{"n_layer": 12, "d_model": 448, "n_experts": 48, "experts_per_token": 4, "d_expert": 80, "d_shared_expert": 0, "activation": "swiglu", "moe_layers": [1, 2, 3, 4, 5, 6, 7, 8, 9, 10, 11], "router_score": "softmax", "normalize_top_k": true, "routed_scale": 2.5, "balance_loss": 0.0019, "balance_bias": true, "init_std_router": 0.0297, "lr_router": 0.000811, "n_head": 7, "n_kv_head": 1, "head_dim": 64, "vocab_size": 31745, "norm": "rmsnorm", "norm_place": "pre", "norm_eps": 1e-06, "positions": "rope", "rope_base": 64700.0, "rope_fraction": 0.25, "qk_norm": false, "attn_scale": 0.125, "tie_embeddings": true, "parallel_block": false, "init": "uniform", "init_std_qkv": 0.0291, "init_std_o": 0.0, "init_std_up": 0.0291, "init_std_down": 0.0, "optimizer": "soap_variant", "lr": 0.00269, "beta1": 0.95, "beta2": 0.98, "weight_decay": 0.022, "lr_head": 0.00466, "grad_clip": 1.0, "warmup_steps": 200, "schedule": "wsd", "decay_fraction": 0.593, "decay_shape": "linear", "final_lr_fraction": 0.0, "batch_tokens": [32768, 65536, 98304], "seq_len": 512, "doc_mask": false, "z_loss": 0.0001, "train_tokens": 454300000, "steps": 7740, "dataset": "wikipedia_en"}
Below are experts of layer 7 (counted from 0) of a mixture-of-experts language model. Rows are named router (the router's row for the expert) and show model dimensions 384-447. Each number is 500 + 40 x the weight over its row's rms, rounded and kept within 0 to 999. Numbers have three digits each.
After each expert's rows: a language model's description of what the expert responds to. This comes from a sample of Wikipedia text that the model never trained on.

# expert 20
router:522509501562590426473446532506453472472515472486512491490523553446529421511468503433536471520562547525614523484542529450560498502426518540487535481507527532459539526490475504546448426521547515
Determiners and possessives. Articles and possessive pronouns after prepositions in narrative prose, such as the, a, his, her, their, and 's.

# expert 47
router:536511513503585518503452493516494471481506468566493542502542508533531551512536555500492434503491448464507457511425498539476496544504515593509509430546483487483553518520540526517579537517537559
Prepositions after events. Prepositions and event verbs in biographical or historical narration, such as held on, elected on, during, after, resigned, released.

# expert 2
router:442473556568594476480480485407455545478498475496509513494458543480552448474468453535442426497536510503489465466548418448443514450601491531422496560494489516473475477500514455496442449518473507
Digits, years and quantities. Digits inside years, dates, vote counts and codes, plus unit words after numbers, such as 201'7', -year, century, kg.

# expert 17
router:546542553561469496475538490544545488542554488402552446435425452548512485518491536453564521520542491456499525499480500585541486502560517467594490469434495481536513515479537467450489535435477468
Inner pieces of names. Consonant-heavy pieces and name-initial syllables inside personal and foreign names, e.g. Cla'ib'orne, Hu'ert'as, Ab, Mar, Tom.

# expert 25
router:498472511462552468474520495539516511554498457530473439557579519511473470507475449520538500470517480406503513467491500409499492512498548506541439478459443467491540557469465501503492564431476584
Foreign word endings, decimals. Final vowel pieces of Romance, Slavic and Hungarian words and names, like Estrel'a', Aj'ka', -idae, plus decimal digits in figures.

# expert 8
router:560478493474551466501513500468501551490504554458448533491490491514491576508541475526493454449537515524459557513517485468552487532453484437473544552431471555456489390561444442489493432529544492
Sports competition terms. Words and colons in sports and chart listings, such as Cup, League, Championship, first, plus a, of, and colons after labels like RIAA:.

# expert 36
router:476514447473484522497510508538500502394461544513524508551514522504482464505518517503422509503490542450541547497514430406526514510508513530410494566515529500536489585584574473515496462526572458
Head nouns after determiners. Nouns right after the, a or 's, often before of, such as number, population, family, one, version, variety.

# expert 1
router:460527465464429432533535502508482505517483523477503481535522468516505501514497503486433495446529416445474499525458496506505464505554418496475543506595482484569511503432555469485477503490563455
Space and open-parenthesis before numbers. Bare spaces and opening brackets before figures, in table cells and infobox measurements, e.g. "| 9", "176 cm (5 ft", "^{".

# expert 41
router:509454516427461501501512502489444480510480413488506462525517505485551477491476461518439457423452524492508490478467470479506475501558441546484466427552530494526562518563487462496514507502472532
Sentence ends and openers. Periods, commas, paragraph breaks and heading ends, plus the following sentence openers, e.g. "years.", However, when, because.

# expert 32
router:461475504464454445580522494472490414424518558500524532526489485526472532504529431499548496469489533504438534491451467485538453479504557476452477511526487452449518496479523463434449459494441465
Common content words. Nouns, verbs and stems following was/is/were/be in prose, such as water, fire, known, used, season in seasonally, carpeted.

# expert 45
router:490485472481623507503509512546513431505529519584561539529541494551456526478487565517530501516508514557430540518461502461474502512441550547457484458474492461488500491522509470467555440521497482
Place and office names. Country, state and city names and political titles, often after "of" or "New", e.g. Prime Minister of Australia, New York, president.

# expert 13
router:441509536507506498465528485506500440574521431489551487472539536449533539511548473495486534472520532517499500524542488552465435589420512487544512520510456565491502488497562464547521516527468503
Foreign name fragments, odd codes. Mid-word pieces of foreign names in tables and lists, digits in numbers and subscripts, and units, e.g. T'ch'ani, T'v'rtko, p'g'/mL.

# expert 44
router:458513441505469487440507501533474538517494553562428543517475510537567501500525581552424450549459460481506434464449505564463446502502514489475449523515557580490508509478494501515530529545500496
Prepositions and quantifiers. Prepositions and quantity words in prose, such as in, of, over, out, more, than, several, all, often sentence-initial In.

# expert 0
router:477511531520459482513546503550513544481507457494498480491432561454416536514490526463564580516566431482413540537477506502535581465464539454509536509460444435520476446447538512480501476519429493
Taxonomic name pieces. Word pieces inside Latin genus and species names and author citations in biology lists, such as -idae, -ensis, Species, Genus.

# expert 7
router:406489494436494470417456488414527483505473574532494542562488566524546487510455450540428473475425501476515504469520456548445481477540475426505433447506518518476600528484500507513462471512497495
Measurement digits, units. Digits inside large numbers and unit words in statistics, areas, populations and measurements, such as 3,218, km, kg, million, %.

# expert 12
router:502476472415535531497525485497531529442504579492540478526558568458501522503530529465509485548488494428526439540535552437512522463568445518566575491557496609455546500481532503486481478442608474
Table cell numbers. Digits and spaces opening cells in sports and election tables, such as car numbers, ranks and years, plus position codes like DF, FW, GK.

# expert 5
router:479474493430503496527483505442484491436535462443543504487522475460525433472470514533515516513515518474479494524519497553425538543511465533492517490538554548553501540505552562500519485457530450
Year digits and dates. Digits inside years and decades, plus month names and century, in historical dates, e.g. 19'7'9, late 19'9'0s, 27 September 1954.

# expert 29
router:568502557503485482438460483434526471481510591429494485509497426527438482483489526526495555481495433471589523547479555468473524489513513483520512582479530528510449494457498476463505509469479519
Early pieces of English words. Early consonant pieces inside lowercase English words, before suffixes like -ing or -ation, e.g. cons'c'ience, con'n'iving, pur'port'ing.

# expert 31
router:528522496473517511585422512535451464495442526465475533542475530481570521491507441513583456456498507457515477513436406502508501463459540517445480515520508430504476483544513589540492537498502551
Auxiliary and linking verbs. Forms of be and have plus main verbs following them, such as is, were, has been, was made, located.

# expert 24
router:523486547407513493532496501478516479514446472486446416513493452492508453495480480549483534525480481522488468509585561419487573538400533496476513523493469555569532479574530516430461505449511475
Year and date digits. Digits of years and date ranges, especially the first digit after a space or dash, such as 1 in 1946, 0 in 2003–04.

# expert 26
router:571499516367483511439466514420480538498531469483537466431458499474556498517483522529414489512491524460496489507558498527530511509516461486477421478562478567500529515498520486568523523517470616
Relative and subject pronouns. Clause-opening words such as that, which, who, he, they, where, especially after verbs like find out or after commas.

# expert 28
router:549508511487494573539489513469520489384377453508559453483582479511497517502503496551494474526479492471513486519479549488565497577489512438500563522544500500576416483467440452501557464444555533
Single capital letters. Lone capitals and brackets in tables and lists, such as (A) for away games, L results, middle initials, and opening parentheses.

# expert 18
router:483545451551484512531500520469542566546459459519525537461518512525554531518454585557452484491450463589572542489516551528471484514493495527463533501456486599498535476477432483576559475589483535
Table cell separators. Pipe separators, spaces and numbers inside wiki tables of sports standings, election results and coordinates, such as GF | GA, ±%.

# expert 15
router:445487542513492530491486484520534527470476445522500440472475428504560474473506464458571497481427452520461517563462475507502520533519532460538513431511463488465460458458451495476490494467564487
Surname endings. Surnames and final name pieces in sports results tables and name lists, such as Smith, Busch, -son, -ley, -owski.

# expert 42
router:541521480552514526461497515531513506530502512572451458490573524436554417485535534509486515492508483472497465464529561490496496496498474514484543483472516469498549567526478538529479551477523498
Function words in prose. Common prepositions, conjunctions and modals in running text such as to, of, and, in, for, or, can, but.

# expert 33
router:552497474505472558497556530528518557464401501468540471536448445468550492536508560536544447559484523556578469473540558518518451504506463561539551467477481497535430514556404470549551476495512529
Table and list separators. Pipe characters and other delimiters (semicolons, dashes, colons) separating fields in wiki tables, lists and credits, e.g. "| Nominated", "Venue;".

# expert 39
router:446450488482526480520551519460523488499512562517519454503489511526563420491442485532472447471455501502531530454454549516492454446574451557453536525509516498497560506542497463476474452468459495
Clause-joining punctuation. Commas, "and", "but", "or", "including" and closing quotes or brackets that join clauses and list items in prose, like "acts, including".

# expert 11
router:529481503542521566532525508602517487420447439566579483509479514514572465517537476564582468444482449533562471520417514514544484485447459527515530455458447504548469525519490510519531525467484496
Infobox separators, descriptors. Commas, line breaks and pipes in infobox and list entries, especially the comma before a country in birthplaces, plus is/born after article titles.

# expert 46
router:477562499550470542459543492483522479496563528466503541459485484534429479477545477418523546551536487456413445502471542559518492436592496491555496481456448524573567467517514512452524495473507471
Name-starting word pieces. First pieces of proper names of places and people, such as San, New, Al, Ban, De-, as in New York, Greensburg.

# expert 22
router:519540445588568521533437495479490516442480480484490552518479531496516528479505461469531437547573531501407466516493544528489495517510456470483485460497508484473502447515489556472512504501445566
Narrative verbs and prepositions. Main verbs after subjects in prose and plot summaries, plus following prepositions, such as wakes, released, took, starts, of.

# expert 37
router:474525561515473463544531510522552577533518598509500508513505529496429417501509445459509537539473550498451512570521452476436515495548472517446498479491510549404519488536498459519495492490472497
Words in quoted titles. Capitalized words and pieces inside quoted song, episode and work titles, e.g. "All You Can Eat", Love, Me, "Don't L'ose'".

# expert 10
router:514514503484446494464532496471512491519569487520577453508447508471456554513462480480461512450446477535466525551494530567515465412527490507553511520542526486516478557502525437503485518446542512
Initials and abbreviations. Periods after initials and abbreviations in names and lists, and capital word-starts like St, Dr, Robert, Co, as in R. R. Brown.

# expert 27
router:444514493463490511505520506451539459475499518557509569514523548518488575501522542492452500548491545482496528442523524522519503528500453445574472504416523507449548499573502519535466480522562489
Scores, ratings, counts. Digits and spelled-out small numbers in scores, review ratings, years and table counts, such as 9 out of 10, 8/10, six, seven.

# expert 21
router:521511443464507600463478490485532437519530470495541457485481476485467573488522540511561465474473485510401495456521522452529503556562474447564428448488488484458518517490472525445491546458501515
Given names, name endings. Common English first names and the ending pieces of names, often Arabic or Persian, e.g. John, James, Hus'ain', Abdel'rahman', Ashley.

# expert 40
router:464485557470482563469478501492553467566466448513492475488555490521435504520523516501440492514543484532486414549554493534509580527425454491521525538550537530506506462450569538536532481495455504
Mid-word syllable pieces. Inner word-piece syllables following an initial letter or fragment, in names and rare words, such as al in Stormfalcon, um in Fumero, an in Ganesh.

# expert 34
router:517480508461526490519453497494393499540539483510452450424535504517499493473490488559562545529503494519549537528529459409445501485448570575545501511484514484494451482449463542538433549577516468
Mid-word pieces and pronouns. Inner pieces of long or foreign words such as Regierungs-be-zirk and tight-ly, plus subject pronouns he, she, they, then.

# expert 9
router:467514456488456515507492493551451610471497530566419542537509458482504496492511464487504504520471518549506500463514428474417539465471554530527433552527609479494452515477497501474490478527454470
Topic nouns after headings. Common nouns naming a subject or category, often after section headings or articles, e.g. film, album, team, performance, composition, information.

# expert 3
router:439516496458490463497482499572559486538447506549447495471538510559431485485511555452404511533495470449490523465509561509476505527424474482489466526574498481524536493476470518546525524500627456
Acronym letters, codes. Capital letters and short codes inside acronyms and party abbreviations, often in election tables, such as the L of LIF, U in CiU, BJP.

# expert 23
router:448495469483491466440515516510470493402498486477405508497502509443490446512480563500477507528543541536585493455547535531539490551412475553543518449479458532454491508540422546558495513486497495
Determiners, table pipes. The word "the"/"The", ordinals like first, second, third, and pipes or divider rows opening markdown table headers in sports and results articles.

# expert 38
router:495482524496488502531518506541469471524478483405485495421516456528445477529514498434610492554534550537454499475481491517525481508583510521478511476479492476528525491528432532485546490525515524
Names and punctuation in lists. Place-name heads like Park, Stadium, Creek, County, title = marks, and dashes or pipes in lists and tables.

# expert 16
router:485523455480489511515515509517447450515428447550451539547529467474504534535444466425542485496474519497517509493458538505456514484530511536522518515526463519470481562497481430533482491606484474
Table row delimiters. Cell-closing pipes, line-ending pipes, semicolons and spaces between numbers in stat tables and score lists, such as | and ; in 2–0; 1–1.

# expert 19
router:520519469516463495445515513573524543447504556480453539484462448529462531526423491480467619523487509459445470461531497555491486454511492433511481556491536512509450467441489495483565485471526422
Word-initial pieces. First pieces of words split into several tokens, often capitalized name or term starts, such as Brah(ms), Cur(riculum), Los, Sir, ch(anted).

# expert 30
router:550473493561430536529481513449481502466489477543506570588523492429558570499592513517559494491479536466505537553466530438500535552549493509417463502425510402527472473555496534525464507504450533
Copulas, quotes and breaks. Opening quote marks after called, forms of was and is, adverbs like also, probably, and paragraph or heading line breaks.

# expert 35
router:492528563546589395472471506500534575498520519526420501496483476559473475498466535495450551510512505551557496457447455457537561431454527529497545521452595479473494510465554544475439505535520540
Adjectives, adjective suffixes. Nationality and descriptive adjectives and suffixes that form them, such as American, British, such, public, -ic, -ational, -ary.

# expert 6
router:466455472539520532610498483491451494446531488489456520599476538468529511496515465452564454497450496483494513459540483514524485545465484533560435492536465560490469509452469411503533547532523498
Infobox field labels. Label words and list dashes opening infobox or metadata lines before a colon, such as Location, Preceded, NRHP reference, Born.

# expert 4
router:524458483520490502478417486560477511546491440480541415489468491478549480484505562523463562455442511527532436507445524489506445506482461519512563401442474546497452515483472484491474500477499533
Foreign-name initial pieces. Capital or lowercase letter pieces starting syllables in foreign names, hyphenated words and Thai script, such as K in Kyeong, -W in Wig-Wam.

# expert 43
router:521503462523486537590513494465509525415505564474497534492541490476488604507471441485474479450462507550462550454492435496474552438561581536477501566503583563523490517529523503495448509560517448
Common abstract nouns. Common nouns heading a noun phrase after the/a/his, often before "of", such as time, life, death, game, relations, money.

# expert 14
router:511487507498495484572483506467492542535540500520474581448454538583440505501519488455463479493526443520401526528579479493453437537465457450430446513567522516507539474464466581431480540511581458
Section headings and proper-noun starts. Heading markers == and === after blank lines, and capitalized starts of titles or organization names such as World, National, United.